config.yaml
n_layer: 12
d_shared_expert: 0
router_score: "softmax"
normalize_top_k: false
balance_bias: true
lr_router: 0.000394
vocab_size: 32768
norm: "rmsnorm"
norm_eps: 1e-05
optimizer: "soap_variant"
lr: 0.00221
beta1: 0.95
dataset: "wikipedia_en"
Below are experts of layer 3 (counted from 0) of a mixture-of-experts language model. Rows are named router (the router's row for the expert) and show model dimensions 0-63. Each number is 128 + 24 x the weight over its row's rms, rounded and kept within 0 to 255. Numbers have three digits each.
After each expert's rows: a language model's description of what the expert responds to. This comes from a sample of Wikipedia text that the model never trained on.

# expert 12
router:147122115126129171091142096136141125137081106098124137139125129147097107144130121094122143102126130099175136165121100124149083151123147129137124128134138142140105133129116146096123111150160118
It responds to: Field names in infobox lists before a colon, like Location, Sport, Born, Genre, Time zone, Career titles, and the colon itself.

# expert 7
router:148165125140131136138091154128115121168092131110170108167141107132145119131134142154141174109147119101126113153145103126126135123111165130167109105105106152135118138169131161186161157165114158
It responds to: Prepositions and infinitive "to" right after a verb, noun or adjective they complete, such as of, to, for, with, into, against.

# expert 37
router:175160119112137170110134134119110105120155141141097120132147119135114093099134128130095111158138149104126117146136121103139089189111106161172135116128145110169143155114093124158124102131099128
It responds to: Table cell separators, indentation spaces before nested list items, and section-marker equals signs in structured lists and tables.

# expert 31
router:169135137165143152127146173105139124139116118097123097133079100157144146148132119139111136153147090175104109119099079128155155178115122129108150154106121133121126103156121113112168151158120117
It responds to: Digits following a dash, slash or pipe in scores, records, times and year ranges, as in 7–1, 20–36, 1813–1860, 2:54.

# expert 32
router:123104125147114162101075096143133112109167159114109151066112164099110161117135123111112115156146159155108155090116115097139140091085148180140123104126092134151109107127122102166150075112144111
It responds to: Quantity words after an article or preposition, such as two, some, many, several, both, few, often as "the two" in narrative prose.

# expert 22
router:161101104099138146128155150105138092136110126100124180102132160106109102149145159120089085148112110118165119160154161158085160116118145118139181173111110151086151115081084140112118126149147135
It responds to: Subject and object pronouns starting clauses, such as he, she, it, them, plus middle pieces of rare words, such as dispro-ven, cantile-ver.

# expert 30
router:132130149089152090092127112106174125093119130124154154142152131117179094108141114121100131176141132161124164151163091100133150102159087131133154135115106098109154165147110178146118113121182077
It responds to: First tokens after line breaks, headings or opening quotes, such as quote marks, A, He, Won, Nominated, first, in lists, awards tables and quotations.

# expert 43
router:126126121131146137159123146144128183136094091090075127119093184120122117178151085134125147084123174128132129093120147143109076112120125103121084139121138143134159137135150113114174163120149115
It responds to: Tokens in football scorer lists like 67', coordinate marks W, ′ and /, Spanish names and words like La Liga, de, José, "v." in cases.

# expert 8
router:116129066120105121139073151129110104133135133137111124156107131103133135105137094122120110127134136102130130104119134128125144120136164154097096126096113169114139159146133126124149138093123157
It responds to: Periods after name initials and abbreviations in citations and names (J. A., U.S., L.A.), decimal points in tables, and first names.

# expert 17
router:183134108117146123087104106119127147118122131133137111064087109119123134132104110121177149106131145105132153115144134111141131142179113130102122122113110092179118160082135115095138152143097102
It responds to: Single digits inside multi-digit numbers in tables and stats, plus spelled numbers and "number", such as six, nine, "a number of".

# expert 36
router:167133134113128167146113136100147097149116139167090134098111135140134121101156101097136150136143112127073126112148102136136136099181118087101138130160127132171095149105088117103152100121121093
It responds to: Leading hyphens of infobox list lines and bare spaces before numbers in tables and dates, like "- Died:" or "| 10,11".

# expert 35
router:166121078151132098119129135120151116144142149166132172084097141110105147129112141115161153114126125083150115136140143103130099110144111112130125124139154133114097120121142147092136113119090111
It responds to: Head nouns of description, often after "the" or "a", such as book, species, company, village, bass; also "https" after Website fields.

# expert 3
router:149122117125112165122152084116113105176146139103106149098122173096156100114116119116168157140132138132148174129134179082142127155105114083135128084104114150155118107115154090089143131111138102
It responds to: Articles and determiners starting a noun phrase, mostly after a verb or preposition, such as the, a, an, its, another; also "Binomial" in taxonomy lists.

# expert 16
router:134130116119142102125149091166117129120144157094149141136148175157134159117103085141086112139111158123104144167123144111123106153169107125145146145140167145109135166097097107120149145128120119
It responds to: Semicolons and list separators in cast lists, statistics rows and anatomy lists, plus commas, "and", and taxonomic endings like -ensis, -inae.

# expert 26
router:158166150117133150124099158133106130144107119106127148132134085138117124156129150128167138128155155096117100122119109130128144109122152119154132152160079123139105123138165168170184122169082146
It responds to: Prepositions linking a noun to its complement, overwhelmingly of, also to, by, for, including, between, as in part of, end of, such as.

# expert 24
router:115134104115154127129108146106137170066119154162097127127113120156169139114165120124175126167138194142125107139135099128154092137175133092143103119114137092160172134150087138135113094124146154
It responds to: Line-break characters ending paragraphs, headings, list items and table rows, especially before headings, lists and table rows.

# expert 29
router:139147101119091145169083160080147151151141171108122111118073143134125130111116082115137144126120133143119095124137127147135139178106144144110097133123161105132136129157102092102159142168087135
It responds to: Bare space token before a number in lists, scores and tables, as in "15 to 64" or "2001, 2002".

# expert 5
router:181137152127128100130132080160116126117141105147117129110078106123084098180136151088138154090130127155139118155142153080105088139160107115108142108152129137130064151127147126128092113116085148
It responds to: Encoding-junk byte after coordinate strings, plus unit and result tokens in sports and stats lists, such as km, lb, won, medal.

# expert 42
router:096120134161129087175139116168130147099143117154130114107132159156147121108096134159131071109136158141116113115092156146077103117126135099086145096150136086112129132122160108103114167112105110
It responds to: Country, nation and city names, often after a comma in place lists, such as United States, England, Japan, China, London, American.

# expert 39
router:128142114116125120137126138134129143142121124082112104119113126144092135121084150137171130068166132108098133125092111106129127160102110109119090165119130154157092136116126115145159140118127126
It responds to: Prepositions of place or time, mostly "in", also on, at, during, within, in administrative locations like "District in Abhar County".

# expert 4
router:112109149099112137138083115122135151125126102173131105173131113081134117128143114114124110180106125126112102120130115129107149156144115123165178108103157098091171161124102147109103146158141157
It responds to: Periods and other final punctuation closing a prose sentence, such as "slalom.", ")." or "?", often before a new sentence or line.

# expert 0
router:142120096184123115149093096136139134132119106107100148127102146107161143158123135100167131099109146146147154122134183099109100145138124124108092123162137149117109167149131080119126096111102118
It responds to: Digits inside measurements, coordinates and sports results, plus job and role nouns like director, coordinator, secretary, minister, and Arabic "wa".

# expert 9
router:129121170103160113137073112096097139134131099111128085135145147145116160112104077164123172155157111083133124117098085112140169144176127128126161104112124140134123112139083124121159155158163160
It responds to: Commas ending clauses or list items, and dashes or slashes between numbers, as in "in particular," or 1996–1998.

# expert 18
router:090112163111138142118070170096126159161151149126121106148135110133099151095113162120129165094139113142106108103140138133129099166141097138125118081120116141142102099149162116169114124100160135
It responds to: Digits inside numbers, mainly the third and fourth digits of years and birth dates, such as 20-0-1, 19-9-1, 197-9.

# expert 14
router:103100127136090146173165162147124102109135138107087140109125131102121175152139116134148128138083125159103115113087195173113073177096126145093108146120133093133096135116098109092148156138110145
It responds to: Words in proper titles and numbered designations, and the space before a number, such as World Cup, Air Force, Highway 1, Special Area No.

# expert 21
router:109119122114121094150101112086150124130105163170139139130128097144132110129125143135109168147075119130104172129118119162118149111142127104077110114148162098141166118143104144108159136112136120
It responds to: Line breaks ending table rows or headings, and opening quotation marks before song titles or quoted phrases.

# expert 20
router:126134127158127093118137162165117121102102143119129178094108135126136170177134137135103055082146101136120135111069161114104117107138153097096097168105146119120116127111135097160105135126123170
It responds to: Later pieces of place names and surnames, such as -ville, -ford, -ley, -ston, York after New, and middle or last names.

# expert 6
router:111135125173112119093137148127147123114130103142094126140119173165117132144147115137185114145160100124156203103098128130099072180156126130090146091142119085120089113112129095114132138167127161
It responds to: Topic nouns and adjectives naming a field or activity, mostly after an article, such as film, football, music, political, military, Boxing.

# expert 47
router:103093133124110136133148096150136082134125125131129197114168143171119140111136181145127091147107117154118113145113121145101131100091151103127145135132122144104154114128088159113087116133105106
It responds to: Final suffix pieces of words like -er, -ization, -ists, -es, -izes, and == marks closing section headings.

# expert 25
router:164112144123069122143100146112133130157159144089139134118115138134151146084118145112146139110153122095112151153152163158101125101085103092145114178164102166116122135153108153123122120104133080
It responds to: Possessive 's after names or nouns, and possessive pronouns or auxiliaries, such as his, their, its, has.

# expert 27
router:120099137167072162145131159144144131102127131123085099110117106103097144157127116144155118104142118129106106123105193103157113140113093097126137113158114139131153124078099118128143131109098123
It responds to: First digit of a number, usually a year, after a space or parenthesis, as in 1898, 2001, Renault 2.0, US 70.

# expert 38
router:191095086158140117156138114123146058110094145141104176119139153141143113143126157102136084118119131130155098137157170131136151100144176125089118137149110163124143134116083151109118157132144093
It responds to: Early fragments inside rare or foreign words, such as Ab-und-ant, ab-and-ons, Hob-bit, plus Thai script bytes and prefixes like dis, com, cont.

# expert 28
router:167100157130092137148138101142104092153169124122094103147093128139125166131102094155097113121092127107120122126123106135174131134168122128140138141107170135181083151099138149123153120086147135
It responds to: Colons and dash-like separators after titles, publisher places, times, Bible verses and field labels, plus table bars and minus signs.

# expert 13
router:119111139131086102150125128078119128138150116186132137126107112159133127123105127115158155138108142132120168119092098153143136097116096154131134108128096111103111123128096112082110139124150124
It responds to: Function words opening clauses or rows: the, that, which, who, where, and table-row pipes starting new lines.

# expert 19
router:153139117097139170120125106097117137127155185138099093157125145119128129133125149115161096132125122100104143142099099184151144133177097150088084105111120094125157127150130119144097155142095143
It responds to: Second or third digit of years and numbers, mostly 9, 0 or 8 after a leading 1 or 2, as in 1913, 2001, 1687.

# expert 41
router:087101139181110141166110142164144111119084116104109112127141101099120151173128142157143108087097097111133157109107190124114051122085160150102086129121129108119137114104124126118127150140118160
It responds to: Capitalized words and pieces within song, album, show or organization titles and names, such as Hold On, Fun House, You.